Experts of a small language model.
Size: width 256, 41.3M parameters.
Experts: 112 SwiGLU neurons an expert, 2 picks a token.
Training: a variant of Muon for the experts, 274M tokens.
Below are experts of layer 4 (counted from 0) of a mixture-of-experts language model. Rows are named router (the router's row for the expert), gate (a neuron's input weights, with its number), up (a neuron's input weights, with its number), down (a neuron's output weights, with its number) and show model dimensions 0-255. Each number is 500 + 25 x the weight over its row's rms, rounded and kept within 0 to 999. Numbers have three digits each.
After each expert's rows: a language model's description of what the expert responds to. This comes from a sample of Wikipedia text that the model never trained on.

# expert 19
router:506450501465490518517489492484499458496519511502526521549540504473499480525541477492552483517492482493471485460460513465472488485517537481518536523542453516520502511544503508480492457515555482504515507488518463482543480486495494540473522522524513526562504494505483525470466523453501481506509548517521511480506460516522520464441530538511454528460461529472517518474536426501489486539492503491454509481486509511517502482495455496452509508493551493503477492479514513472472523476506554488493508531526510500498505510493478510507461485513469472508514519481500497443484523549538490504480524480479530479502549504495472493489534508496480510489474489529482462520503497530527524512455529525507456519521488520500537540468500502512547514510541503485503521501493508491518488492496473
gate0:502487520490518455506489484526514491475503469461509494521466501452497578462488488456498477496480513469524519470453509438437504447464514527510512514454512491499513479490485520522518478529455496513534526486497500494488494445490477489492511517496497523510527506494467451472473474531512485478474499502479514548490440478470511526478525507509477537502513524497483519504479466495505504486495491503519496500500516512474478462475463529554528546469456483530499496502477486524530496514488539516514497523499492516524480484486496455548510483464480520460505526504469540522513470491474494521471518533479463481468489557507519494519528509474493558495477498477479459501513512494538543520473512523490481492562507494516512511513494478493507469499538459546458495497452467489481507476485517
up0:518523512506508449529490522536506537485530490490458459497474515479493533453483535500481493497477495493484500535478534491484428508493510507510486476517475487497529491475475500510479518528509537479513536486496528513495453464486480508536536484503512545510475480474525477516480533511502446494499502523500541502500444509474488529544512525479519524487453515476444533491447462489486505460504475483522534492542483489523492523455552532565496487480456545537506483464529492498486540520515498494508513467492462522470484526543524509519533477493503511534529471510493467486525485496451517463523519477482492524473504554469469486534506498496489527533479517528472508499503487520489493500504486492466525512476505527525505483514520467491510484527481545515495494544506462513455471517484541
down0:512542529500437532505451497532499523478500525527473504519500523549502543479519513506539481457479488545478502513501517555508510514483497505493467497510490463491505476523456545510540502508542562473557539518519489536499504466497513494511521503501513499467543489485510491496503508521514534511500453483471485509477481470507514521507512541471483523482485526509472490479502472522535507492507506486512529500549515522476482506513547514519487446524476484489468462470524563496479515563515477510465509473452503509516495510495507567507520524493498485504510530543524493520528551481494516536467494490513499516548528527500464471489502467521474563485482477550503485489506516501510521510468499496528524518483499532510461499514517484459516515534478532548490484515461501489495489522460521
What it handles: Table cell separators. Pipe characters dividing cells in wiki tables of results, elections and medals, plus some verbs like develop, create, introduced.

# expert 7
router:481512522510504530504527473484441498547511467500497543481508534531493533529529488419520472490509498481488505525507485449468447523539498467511517512482454502513526501516510511493552471508516427479488504481473504477532492502469502522514525500469494533500506517532513514498484520505507518486530518512480471495478482501488492481485492526479467549531476490491519478504499498525510468496450498469484500454442507483517527486496481493498519476481574471491498504508530507483470533526500492506483481526495476502466536567506492508504509520479481511504468506524497552507471524517497536539495501485485516491521502446511459487460519542548494462512449501522484466480513500478503553480510501512488475527527573509501514524477503487501529511538506481467479500503461563522495496474498483
gate0:509501494481485514493506514546489489451479491522466524504516524510538531523488536460501528525525527497508466539529520466503492469500464503518535471514496513475480535480510468483495485517495468478483538470520489493507526490453501510524502447479484518567520466498496521489478541520538534481509519561476454536495551482522485491480487495507487480510516473507473491571510475467485489494469452510469490467485518465506459480509493473527527492532518471512492511526509490468518478513494522487484499507519468509479529491485463515494469479487526477458490528474493497504448511454484516526470514458557482481495483509512441564526484462486436463485552445528513503512527485514523469482495470511495479512516499459530517480461490473502492508507500493514514472499479480521462503510494520
up0:467504505497461485483519487438531502458495483449534468522467493539492514505521492508503523487471496520484493491484514492538469460463536490454505487489499474529520532523481491549545486501500473472502552507497468505474480536496509505528504509544520492479491499476498509526531507505504506514524532483466497510481508491529514505493455483574511472514484490509493518504475512511496476459467535522508465543512530490485482451505512528509493474505550469474509486501541493480512507494514545494521501487490523505476519487529574518457521525516496489478517491462512509499473514508444481479477500495513517521534516456523502554535473482489487507521495538521509453521484515496539485497512517466495480549453434475547505498451519472510462519512512511463471465486482535483509536554498501
down0:469518458483549503488543459440473466521476511543530451503462532490501484524539519525458538524433516498491503477490469482484505518526486523486499494521540529506485491509495506485509496464525495502496513526497460499516518493499492468543527457508531518485536519510524519492470480504523520525484503504502506505501544475519536446521528459519518531523549501496492448537502516500490490513480501503508463469547463517474509521519533524505520479492460515466517473517484484521462478473441528498522524473489483460486469525500506488520494477499496456505461516499509507508529509491505526493498521515457480498480490557455493549492514533486467507517487477499494494506500448534474486529479485491440501501515470516508491501508506498416460540484527508512484506481493495528511497546542489
What it handles: Apostrophes, capitals, accents. Possessive apostrophes (Grant's), single capital letters in acronyms (CPU, FdI), and accented letters like é in Pokémon, Lycée.

# expert 1
router:515484495519465531559482531478485473511474468534503503547537501528448478503489450491494532469484493486506484517470479473516469475530500503529503489520478506463493521524530489468521513494514439517491531473475511498504519475514507526514503514494501475503474515498528485508463521467496503520485503519513469479513506522456514507474527529485458549525449535473459543502530476476550477512489501478460539469461505507523488496503491530474524527464526481501496497464495515473514506515450482475478532526519455502524512564525512490512508495531484500532490532542516496515506530513451551571469493491476526481504513500493449488517508501507514494505504505496496490540557501510514504467494504535510491539530496526474511539480515489520500527528472498491470525501468571438502505494506465
gate0:486513530500485524508495443553500501518518474497532473526505479530459506506482542515484525522500500473532494470459461482551473505487527488488480484502516500508507506484477513493498574493470484533531519523507491506507510540512486495491512526533490556516510494510533502547462483508472504474531467462535478473526522532501453472490506484467427492549467488508504491513511493469482515495448503480496486472506501531546508538523531465511528509512502471571507531527492503486484505480514483517486468486506511489544514496494493506528529451523481486480534527489480461545515471536516524521487514491489481499507526481491499481500510492466450533485515433524548510489463520496479479489516491572465510519502477475538503480533473474508484518556490450506503504468514509482525505494501515
up0:477525515503509518471464516521496521483490520477506488491512492511542534527520531512500488515527527497512492499532502536508494467454485465458530492482491496502475508540523466466523503519486494574466482476501505490504475487554508481487478507493522488500503483449475473461501482489530502478498478511472478507513442505507461512504487492436461459485502494499512493521507495520508487520463535535526473478471514500537491509517527512497460498490476462498515479522509454528548514492499469545503459489521504462551530543493464524497483455531463502475500502486518485549557451520491531490518437529485515492502515493455502476470489511503484536487494469484518515455543510452471460490485516537477508499469471498496496513532518533497506458509499459505507483518484479519529521496429547
down0:460538459487472465494474506504494506491504507553506494501495491517495473467501547464481509527514485451461533485492485469481521520502508444476444493537501506526491553509456501546470503483445518481466500513500516486494473495507503518494538472491540495523500535529502526493494484492503471479485474446552507462504502535519524498473499530498523460515508479484538490516515501487498509518482464491521527522569486554526505499496539538527478526500488476510486462514500550510505497486504524468505492502531508490484521492512443534529486465534483478523506462450543538473508453475482510470576515501509504498499478450477446483502542497477511498496513547504519539511524502492495512482499514471497508511532549509514497475478465493509493531497533509476539486517487464491479518511485512
What it handles: Prepositions and conjunctions. Function words like of, and, to, for, by, with, usually after a noun or verb ending and before the or a.

# expert 39
router:495493513474486495475487493493467468518497490495497498543510483510459523508496492490502471511511482417492476512487460491541461530514517485490507541534492555530445475496487473517512424502527470515489530510499476436498515500518511542498505495548483465504499501515495496497456518517537492492504469546517484465503453505478533499449506517485476503538482536469475507482523474514472454491479526507492495454522462507502530518514486504433535480458512464565495527501500509488489513478459490445463499516516504510480512525503488501484499470516505488485480542516505501517474525470453528499468531504536490485458501488508487496470498482525535515507473484522499513475481495505449513532467486514492468504530529567497512521504482536488530531493510474464495500526497564498518475482503486
gate0:482534524484529467509492533510512484519493508497505506516466494548535523493524515509477467489486502484536435501457498452446476485494495560454510480552507485547494513498502490568506456492473487477528523547502496499526497490504467444464553535483485531507508517485504484507504514489513517473489516520514483475498498498475525528462519513524496496516511521496504488518492526513493514480502507546512435539469450535494514480476535465514530494506498484505504457509524518467514520546449494516461525468521476520497532517498500470498533522476484507512501458545499546476483471490506485486475496473522507531492506522515449499504524477498566536480502512497514519499493504535497488494523455482531513495528450504529454529500522501539524546488484526481536540513472490490457512495487511
up0:493487474498506513497516512513555497458493535488519446493481492526486538519568477537525524482512502537493507509468494525531482456497499494482503445461506481515543556508535501530544475492522576472490449523561548481522551510515476470495497495484525495481490492531478536466515493495472475517486499469511508529500509537535506507529523505489473488522508482479497512502518507486505502484482495487527503465506533507515520515532494495524512495494508503520505508519516480510523459478523439489499501477498531494498538522513537442529465489476539523488537529531501478502510473465457460497508503503507479563491526490501552498512478468467467470478471483488510497472492485516512514489498513484537539474518534520547530472474433470496530488514505472533477472520479503499504522475530498
down0:517476490525476446493513557489521510535496507466482461483492513460542450481498505471440503523516538527486500448501528515478506511487501490521476494486451480490474516517493489480504525466514510518522500498540502506537487510466482513531430510479508499508554528518496524508501490523542502514508533494566472510502496501512511494484497506460468509440513460533547471482491522500526458534543492475495533517463471490517525464532532565501480516523508520543510475482532501510489467509497498496534475487482467462481506483501502500507500543533481474517492483509504530512523503519491495509541476483477499495473535467567478505495528525499477475480518469484528522480475501488475504509476503557502545516513518518491522483508497556513479516496475487532482486535507547463502485445501470
What it handles: Hyphens, dashes, signs. Hyphens inside compounds (side-engine, rum-running), list-item dashes, en dashes, plus/minus signs and degree-minute-second marks in coordinates.

# expert 28
router:477488509526475521513474481490460510476463489491508535530491543551485494493497511470490485545526522460513489458498516524528496505537512489503509445529436510538513490499522512494511515485513444507476525533484527507535553492483494511522491500519525527517519531545500503456503553504500474518486490555522544513525489472481550549461509488478489561515492516535454507508525442477514471498483475499460526451512503519502495517506475506502488493512507492502477475512529493489488500485529496485453514520506505461470519511506505471461496524532490478511522528537491511455506492506474541514496498490486505503495508464522479504453538566510480528518478455466482474491504511506516530527522500506532460496519539536498473496472512508462536544509493524484485529520474534487523454531519461
gate0:534462538487482497485511473454473495519493454494480477448520465501490497489447495525430516507517474459465477489507523478508513458508500514515510509462495460490501486496492504496499506516515476524478492513516468488561472475487522485507484502479532487489486510516511465470512491515502485487504484521473492493474520518514515517435482487513520556531483497496480495529487498485486538480538447438478459500478491494454536456531518509476558534470521496489549544496531453505502485506460491547534499511507488489541557523518531501484470494496484485503517493495530519472476539484504486548515541467502513528517509505527554511501507555501505497488501520552464466532487500481471461465500538515491480496496514477499505514491530508481521533534457471488489527535499504498470462507477483
up0:545495475479529490513542524514464450488538493542507527473510538513499498525505526511485463518519458504512492490502499570476511448494490481543465512506482542507475495514480513510475513514556488530478477484462476527451470519545497477540530519502498481503500455444475491501487517497485464548499483470510502521510501497495503450529453521501463508486507526487481486503477484496523499472495502475488503534528448525487478489520527530481526498524490507527495521478509493472508463560465465552489529514517528453488505530513496512511480486538474479496516548477521469481474522483511511514483500478546538520497460435484458535493514495499471505522475518495525498502482520499509480454487507486487501518486497540493528467482535524527472508448452507474542484492490503494532471460500501
down0:487459518490482500506503485521506509543485498531446512460464498484505458539525496542461509460473495468482482475476489501457476490509479504486521521497537463522517478533457511478512491494458524528509475453469481439516468501515493500502510480505505486463472496478487511512473476486489503532551499469509517511487490533487527480491459527526526523507475504448478493513494511496494498475511494486464496506562484443516483495437480468523494496470490458535500460492500487514490520489482497464532419549479519531481497496523487490473508465500527514475496530535511490510495544457476502502527516484504508530519487482559494486453475482529493456500516519472505511476494474520501492455459473550530493449507498518478523466493489481501483524527454453471500519524512452491492501511507498
What it handles: Commas and clause links. Commas ending a phrase or clause, and conjunctions introducing clauses, e.g. career, tackles, but, while, although.

# expert 17
router:528466501486491520492468511460456491491500468508487504525518536516513468497509478469522473474498500498507507457451467487524514497505494456510547490520494514529498468502549526474495483496523491542483482512500507494528510493466529558517543508488527513470493538507480531476488524507527514483501504500536510466491485492499497504479502522491508521523470521490452562509486462498506507527507529525470474469472474522509517493519467526492470543493517487513497458504551505428512536454452498458489491519476516518454535504504528505450515525514485508479482507535526503522472527492503558565458491499516475478500525463558469539486510489538481480513464450512481472545488491502498520502493483499516466521539508553491497498482450556497516510494510517477529527508492508499523460522518468
gate0:499532503458525506494506506520482436525480528462544506554491503484510526528484503490504544478511531527482517494499531500575451524490481501504504484528449521524494470520532451468536483462506526471505484505517497485504465508491490496506548496532483509510508473489492525467469555480483554513512517496501546491500492541495499503500513511480497492486491496498469485504488490489546456467542511461491535451537487550513494488467508496532558519486492501487530505514447497487533546520474496473494509501507511485515476436512493502514518470523500456487545571511494496527525538507486481476476475530515492459516506492501468531520499534513518498536434494507489461486502459508437489515472525483519513498504504526489513473504481546496471523504478533520514497504502475485509498464500521
up0:531537496532512492522469501481522479442501497545531524486530444499504497479533478524531502472507526494502470517477487494530522540485509513510498487512494475498467528492501510489481483452470451559496534529512534520517508476484476498510457477505486458498520484499461527515523467512476488507527479469463507524492485456512515491482527491490532553464517488480483495493495493530486503488483503518549481555455525512534521496460513478504511544543536469500489509528529490492566500515542528497534514451513526476497514488515482488529494524497509487506534490501498517476509493503485503475467445533515514474493443505540552498509534512455517515530532512487489544493474512520477472501524472515503529487529505520470514554515532546509480476542508483527542533501467526516527488457469498
down0:535524492490489463512502531517508464520494525469449515517525512471493517495529496502515474501517518477503472477491502506491497520487475497486530565510499512543472524521540447488499528501455473538520442505506506494457492597505490502506522522487487486491495503534496482463497500487496518497519503454520486499480522441511489530508495484511491549489519479530530475519484466490493472485524515498490507451512514505524494523541517532453502507493479507490474474516480490443504477493568463496485471502474469501476454539479491508481531486481517489504523501506492505548511507552543523489543464473520494503479483488489502493516487447535520507514482519518490539524507475500505520480496507506472494477493511470531481508470509453442435502478429499509549503494564475487500497505525513
What it handles: Place names and after. US states and countries such as California, Texas, Austria, the words after and before, and final digits 3, 7, 9.

# expert 10
router:529497518484480507499470499490479478493476436532530524502496545509489491518495479504544509419507508487472483515475485534519475532498503511530524441492446553539512500522505537506509482456547466486477492486508513495533492480482481520485463493511516498529526493504495481503495549517533479494520515533509470489508488492488468507458503501478468538472474555503459510489485444517500489529507477462481488482486531484469501478498473540466521459451509482558457487517513525467459514550513511498501490510512481507484509543511496476509439486518468496464454501534512494516466516506486544495508486486505536509484501492495471510480481521511474516484472489490504449503489528504492511471464490509485448509521553557481519553487489481524513528504515476503449539497503509460508483505502489
gate0:487499505480490491484525548485485433539476475458514523522506529511513509515480487427518547486490535488500487479530508485523535473528468479540508533498477532511502495518493500512481501525515532488507510497520481471468477532493500498480512474494488514466478505519520517478517535511507526502483495482547503507500521500540512461497517465514461487503505504510511530498495493428482534514481525415484502537554496510495507504498515486520510470505544483461442539507492487513512500510461476465522512504499487452477491523501498486498495528464478540509529519458518518525500477512454482451486500467490453525505508452480539509536463557503522513407458520528469471500512483482507518492532492503464490523523505504501501474507479529538487470511516518465508512518510491486483556492511485
up0:475478490484469524481507472523520512485531550509493490504511512474450530521527514468508501482491487502490525503501511537484522526483490498481478472503500461523471521499486523498503507482465462509530460482466500516495445502493498511556499520510468488517463536506494504487486497488466501480560459519517499516482496504490471458541498493494515493442497483502504473468480497502473519509510511494505490479459431523478519490518500514528562490484511501520505475517531499485511529543528496546522519543490520460455534507476512512472462538564534498485502494556475483516517510479526500558491479516539470519504479552497499480509526434535496519538497460507526491513502492464477515505484523510494451474499533472460527510475490478453520537446505469483498487518522500470524445516469482
down0:501527541477508505474461478494511501489511491510500545522463471502459491443464514540562504485508425496522507478453483485494471525478456493515482493477510508540506502471515495534532504470467493527550521511519498490483558497504474479470470527475511474555481475477467479495475521514469512511515502510518534481483512535526512489527491506486482478498475439452462466504492503521530518514513462502465524510511458489466500518540501510514493490508484527514475472480510544542459514521503493451499487466489481481478451562463537480519475512510528512466480512492511506530456455510488516488526455476487511494479459508488505487503487468523482475492528511475514490508503500529539494489486526472471525482463474531514506494500476530460524515497496528473454537501535485497524536512524486
What it handles: Name endings, and, pipes. Final pieces of place and surnames (-ham, -ton, -ley, -ford), plus the conjunction and, table pipes and slashes joining items.

# expert 15
router:476498491478486514484523498491465497500520497515544488514487540559446479515503527494565481528505540466503508470495488474517482498493530506538536513480439488493499495511527469530506514494509416501507498543524510496536517490462464489440490542549510510483518470494487529459490520485509493505475496511505470515529526473502463499459530517469518506495466468500455515512494469518455456529486542504473537463533497499518519494498495548464508520466558504517481481512543525482477495495491502462549505537516451537495452504537515524517488490510480500536499465549522540476511505537487479525473524518506453491506520509504485524458504490515477501476503515500474495496496554471548481477492471535481468534528483520483517516530504511492503499533487498492524523505489521515514493501484501
gate0:445487535470485503553521489483526493539497471497540514524528498507514488505469464494511486523515474468491474517473512509495505499471526489472508504506483505504434523512511516497530523495488477545498521513524504470546488501537522494489497474471521542465495559493561529487518511518490489436511512501540497490509483499512481486525482506529475485531495498486469481490505491555537435499483532485511525481512518522541530526491512492479532507457495529562467483467486514468556516505499498509524456533525535490483515514437473520489472460493487519494549475491482535497504441490445448486528507476530490491542496483483504500541471492472467490508512540513526500538504503497474478521482526499468486515471504502494523483521489483445528514500476464486488489550502478525531515514506492
up0:513527519509496509516460514516493496464486514477529490509505540526470492497519496520458487521508515520474518481470519479521431493518471489511472524501521458535550491502485483452479542512468511532518506533467456469495492524469515486517500501530517485537509500451457504499497516512472514493460506467480516537527494515468459491467464495499506522516539503481513499518498544482529471523483548495499501497474487518526478484533448500486498504532495514512536499459446523500486498501469493476500468500476517521544504523524549509492499496533449500526477511491521517515440509538511505525518537472506496525491490534504470475467514507448537506517502506497543492519496458476502490540519493534557548557494493473523509460531516504499558517470509521512503497436462528505524522520464467
down0:496498478498487478511533555491461487528462497497510532551478530520521524487503450518513500469514500476473533500493531491507536496512529533500486510521523447531470511487538483484491510521441492530520524499523558511500504485499520490502497517481476536488517528540496542485520497483499512464516484525506495502470488481504481550469529464516508489489486544508482468511502489517558527511471522497505491537494554550530534459512510464498530502464496491510483513490548519550446543516451498548496468465508468486513508481478507465467481508559482525468494505490515467465505495497519505463526504518467514489487515520513484528511524536525586521503493473457508500507510465518501496523516556490498503514504522475502557497491460482505525486512497533536468480489494518487498512506514452
What it handles: Word-initial capitals, -ing. The -ing suffix on verbs (riding, parking, preparing) and single capital letters opening names or acronyms (C, S, R in RUSI).

# expert 8
router:527501518465483492509511479526485449488538486558524486474539509524494490516500483480481450484524476469455531477495482513529490493546490514524531480491485551525481480528519494511482489488528465521475535516491509498535545499459482486514483519557530492526497478527518517518463553504484505518505454539514474503502493484481550506466522449488464548445506504483482505473528511504514472531468525487464447487546463519508456475517465501506509509479517469478520543461506515496470519491531492473445485525535469537516494518496514483509491521497508518474490518527488550488491546466500492508516523505475522468491535455509471501509493492506479484531523511519485489505487470482501523488504498522534468528535512517499458517469486532480543503478480475457496558515465537516513508503482468
gate0:526500537516480474509501553529516486492503485528538493516501497483475523533475541503506535470446497484536529548467522483530529515512578501491498511511551515511489533535518470493499464497477517546480492509489552522559491499494466493459504492487520521520493517495569493470514513476477503525546519474498500531500495505491488504509536474507541507508528514488497527529476464493486491524516515471550522484489536506486556519484469505486494515538519527487490462494475521473508449482440553493470498498503478512574515532498513491502509475519560501481484500508481521473460508514538477486506496474505467480463504504529476496520525517499511475521528485490482552506537466520508490503489497494481488461498506553523468537489511531507504521518499506536506470493483472538473527487453492
up0:516455527484528490492498472530469517477442493500504508512453496520512544506505535517510460519545479512477504491489467452500520498530521501486523518489510436513496464515496465479478510504478459509489491511450521505519484502478518486475501472475437539515473499476475457502541517465480487488475485520479488504473499510459477474495523522514528510530493501505481460468504500490462511493469471502456466560483481479502479528476489490509540492505521536520549552539532495490501500484487516486515446516516489486496495513485538489512512480533512487457496455506532509457501493465520530530528492470466541499531492466433522480559513521515549495461528509539515511492513464468484509499525505454498510498438474506514491496520502495484520471510515468491462506513531525507484530494533535
down0:533461456481469518506495486492498526506531540477506509525503530483491455490509486511530503474472490514532468487549512507541473504511498468528517534531524486497562554522462528531526515519500508511511505500540497497485543536522479482524470477510504497482508479449529530498474518512503534475510509535511507478506474513485513476514480477489446483478495462457488510474491478478531477562483475525480505484491519521478472489498472494506528471541538497504542496517499483520523549530537465504520515472514506481493500504540515465491541510540469443490453488516489483468486503527480452483478508536501467511488472489548522498464470513517484469513486498480514474517520435506493462524464514591535509501471498489508475489542467480479488532480487508496486482504512484502462470495472497
What it handles: Plural s endings. Final s and s-like suffixes ending plurals or names, e.g. Minutes, tracks, populations, U.S., Ocasio, Bonus.

# expert 13
router:491432499457487520447524493488479491502504481486495522547498530533517490496496512471517482493497509466487509479454486505476446528530522477499499448526471510463471500533533476475520496533555415527500508496479514459544519491451501515518505519503511490523516503483468522503502546478552505490482475493513504508562495477512508487489496514517495519543476530531472516487500475493531461540506532478468470482521496480499482467529465522495474493477515481479514481489478472453507518557480498470536485529517531547503503497459482454518488467494534488478531477508516521528512520504523518511481524479477471527471498472452514536501516508519484503494465516534517499503501506506512531490484466516515464509538498531545511526511521508508524528487484479438492513552524533461495481508505471
gate0:552482531509544504505465527524494550490471473509533504472535457542460491516506501520532527480533487452501530493535505490450501510492533509513478522504478491457495511488465506522447493508494491516491434498487496525440498512513533534491538492473480540483487491465484467507538474473487478501474473462477485518478477462463498481528475482498531466522492506438470533561478516494471458537533492521508504484487494478516520459478457468472505512453481511515499486542509497492494503482497494463514444458481519514501537490521498493509515502492510512544497527503516503468489489511494512507493474547483517471531491500494459504537500534497473516478479520496520515464501533476487480507500544513481516453492550478490477495465464503542505506495480484519505533518506471501448535487543504
up0:557476494489504496469520493507475483499504504532464492482500513511531507484533485506518508503513531473521534471501482518503501515476515452507513474537501494490537527477503495486487522489536518464522537491525536504522529508524485433463518512441475523464504526460509461475477490458490487498482524506506500511475529516509516548542528494502508489437490519525510498517500518460533520532454522490518522484508471510434483480517481526509504440501561521496460448482499477497513494528486496487549483511498490457522461498515505509515474523464522474518512507473501496544506475467510500458484488502544498536498518571477488473483518477487493492516516520471500547485454465495533504556480502477558522483492481511490521538494503504519515508496525472496522529480473486522475550479480551
down0:469497470525478507483507447498499490505512474503478435527471495527453518507447526502485468508487510520499478480501541486510484514462487491478503481533475519503547485466484477489480527495538500512509515475536517464502536508488496468492492499509503492472478512487488455488491483547537532548493489496529482475533480506463491456496506521493471491527499505519538544503521538511537508480489496505454500503559481503453466495495514515524477499516467560487508464506544484479521502496534556510521504484511532468535489514484510491525462505506554542496528515558533514520489489520494514530545491501483542469456501476497493456467499490486511497530512485523512541516505495511447496507502467550475534510519481514534487526551454469530510453487465498507491463537489527503521480513459517
What it handles: Standalone space tokens. Lone space tokens before numbers and words, after a pipe, comma, full stop or "c.", as in "By 1929", "et al.".

# expert 2
router:514511492472477513514486533498453488523476456495524511497524512535525479510511472477502476492536489423495497475489529514466473483507519511497514484524491484546490516549520481487503472475500463531495500480493544466535504444490446499503483480500502538521538522521481490518482525495506465481540484505524524514494505505516522517488500480498487534494487494496488492490515460543534461515518555507501550494502502514510475475533463471480523490473486453524532497505509515505502508531466486466533482518484503521516489520495505467474488476553479509461462510505504551501471528523488501510502523553517488496492498508527458479520511526527454516463473475497500445517497481502503517545469523537509455525493508506502525503453494508475537552514523469501489522514506578482555457534521441
gate0:534487499502529485525502505499511531484443483529445521533500457484510499471492517510487486486497548480510482468526522515492520478496485504509520494523529512492499464504555483483491469530573517535504482492545501503499483492511527495501467480515527505488502470490505520524485498495520555538472487501472513510496487485509512511541544500512493536501528494518512462522517486486524491497474526474446508493527502539497527506479499487473494561496462497471535541483521523501513515523497519523492468502532495553552515504523470497494464494519520447503528557545506484493487472524464476495462482543490534467481539471518503530573526549508500488483523512480518527514540526499431508523561478468493491493489545506535507505500495518489487510478515473487526445503518527536533518484514485
up0:479456484483483487454567518508461534449498502500503528488450485499499458476485519524509508477461502518493484512488465505479483516518495532484531504471485474437511521513491476519508476480477523490516497476470490495520530516467514469543472470503551502517475481507484524533492489508519484526488480495502526443508496514512495514542518469511502523476542525539514488506478498489521464537502533530513519502487556531468509497484480499474487504530483540510470485485472499476484492513521534523497472552547495576522448478497496491498486508487516513544457508502531533518452445535522496511501489505543462486505519513534479502505487501493513489534506510531522518494519511511522491576494469501504523504508515480516481462428469465498527516447476477493493518518490498475501513492558519
down0:484525525481547497509473517514502447513523460481476497510507488474463568498472452465476498464479503517526532544557484518448499525483514481493495514526474500513462510486490504495478516515498510498464510506503462527509523483518501488475501551495492481494453479505526517499492561520463486467501499497519494538497484521459518502507524506507489505482458456554513492487490483511517468447476460495496529524476502433498528520505469509496487523522472492490462512459523495465484502478474493460504503432505491470540561494503544481484513517497498494482544530495500470531510568520518488526485468467516501523494536510496501532474539531527469516493501486499511455503507520483450551478496505458473504476487500466506497506522486519481512474522487451458499460480499543489509513492493509
What it handles: Articles and copulas. Determiners and copular verbs starting a noun phrase or predicate, mostly the, a, an, was, is, his, possessive 's.

# expert 5
router:502498487505461538460496494472469487513514463543512524547485512529495485528501513491510458535512509476519464489492472503559485472526507502482485456554484512525510499500519508462504482470514472553522511515490531482508505457481474499525534546535544510540533494516498486517516517466531525474491492534491494491517472492526506525499553516470510522538510491487455519485537456540507493490519535495479467461530504520496523470481437524458521511503525475506505502484479515459455519514506480486519478512520492501498538506513513511485477485527476480489485498517512537546510509510491535503494496425460470493480551499476460498518535506518456487517475519484464485520498479499493498510501463525489452502529489502523541542498530463496542525500488548471490515524478526506514438532513463
gate0:496512525486521493553501499512488470518464504440515500470516563517489508489469508495517489524486503492482533519532535505496479512508515487466510530495509506486473497522540485450498492489501533478515484508492476503514503477529478529513479482545537525504501478515533524525491484472498510490464507515484503522499535495512534474529516504493512518507515522486512496489524486444501540533518510484506479526517479510490544480533508522529425512486524477519496518516488516470485506502502471495517511476459510497451479516481486493490450495513481449506493572499484501506532508519467533487443474476464485506489509490534469470460493512474531525439482501505464552464437475548499507508512510544478521494478458512503442556528532509519484466430511506522477532494463530486537520526514488
up0:482478529523509483473458521488454484490504475505479513470501511512445491482489478486509510511513517493500479499470464495484492509544523458444497541464516498478482454525529503509525527517483533483513499454564480501493476487505507493477472485489513454527482501486501481506478493504516480483468449519497536481509495482479488461481461462530469485485499499444531520505521461506558421540508503527470557504523510490531532478462516519465489474522512505491507508505494447517507490512479497503429518453477513503485489475496526519518564548493504485505501472490534483524469495497520492485525531478509525508460522518487520558528484489516502456534515490515479470502536487505505498517527509555496495443560475503477510480499487477517521514493476522496478513482543534511495521515479509
down0:513531482489521563479510510503452473521500465473528511502505490555523449497459510472523484512486489502505504503525546478511486502492511481524478521499496503519460482530563489502489445481528477543523462519491482522473531521448478478486479518467495481506539538506457496478550503511523494503541468532519509505524490502516490490478471504510462524509458462527492471532521522461534444517524453520475463484510518492489498448510498515486481472525483460521512463522519513471478500463542492491470494510491471468493524499500550539491490479483520482485511496498533441533484537499499483479571492513508490514488529546488491487481518481523583493535536471477500479503497509520498517496531470468503492497488493506483484507473500473512496497486493495482501550488467524478516454508533520
What it handles: Spaces and mid-word pieces. Lone space tokens before numbers or words in tables and running text, plus inner word pieces like Comp-an-ies, Approxi-mate-ly.

# expert 33
router:491453496492521534518479521523481515534538459488499487535503496492480513497508542490501496485493482459501510476498474487532477550530508523453509487514480489485465527538509502454524491459531456490517509523511481446558471504486534511508484533533553512524485478501492460481504530481516499466498500524497487495487507475488479476484524485524476504488499501486508499547509463487487435506532522514485506462487518491515517481534448520506489498469533487516495486511506491477480490492499480458498507535547518522503486537489487470500478522543494528449482513516558525539517522501528510523475508482502501490498547505521487499470535495505489506505483525553468468542517515520513511531498472519510441559532514512516520500455510505493538522501520502427501550524441558475520476483468492
gate0:484508462503455479527498579525477481506518475488505469512525474524457502519521501485466511484489478478555518526502492504493499486524463489486531468495531537492489535485468454500457518489509511508508508563522478484497546491507513507470515500490497486485482500499495544500490480457469460500497517451532502496474518474491475471489476473519465525498517538497505486507527489482530481510508492505494551508457490451496503483554457488521546499521519516515484509521502446521532491526475504491508491507510515495466479482470490479519583555505483482481531525498498529501505524499507480528476471545537485527523497536521508524492512517523525504474534477511518524508475546476494527471522517525483502538519506540503507505457472485517491527522503517478479528551463500523473487490468591
up0:420493469470468510529466500491472513474489566483536459477480538502502503508514510484489486527496492473521491471544498511476456519514497481552508542492494459520518516494480491504505500536532529501502497509496514497464480489555547499486522531501454506449472482468513466520517512522489555491518479505485501521524525479521532498539522508484483498490512550471534534502513481503477472524441480485521509490439493534470513527480475464514484511532511477463485537509478490458556494470517514513504492494487520510482469482554500499475495484508534562481515533470557503514502461496501483560463480499488475491462490499507523446502475513513493506499508513566484497475532513509525521505464507471485505490530520519479481517504468493501471525479474482513501479486520484492521471523508462
down0:489511510508505503492507539486498493513510472515478465498501495511501504480538501502487514477507486517488537501479479463500508529518484510528500486504506497448525483497491481563473482472480519506478465507459562503484497484508493481478502501429478512490531494510445502482512490507552463511500530503508477493526472448487445531486481547506515540482482463476464500522525511474485485514542465528471521500500481461443497524466518491499448543488526536507550499528522497487517525495546484497483554487530467518518513542478455522524501454487501478458540511482489498446460432512487474470476515525523488480514476480508483502478528434507506517517499494536493521469442548499525494472520521506478507498469488471538526534520490487481495498487508488494549527502479507504520527510508527
What it handles: Leading digits and according. First digits 1 or 2 starting years and numbers, such as 2022, 1999, 1735, plus According, according, magazine.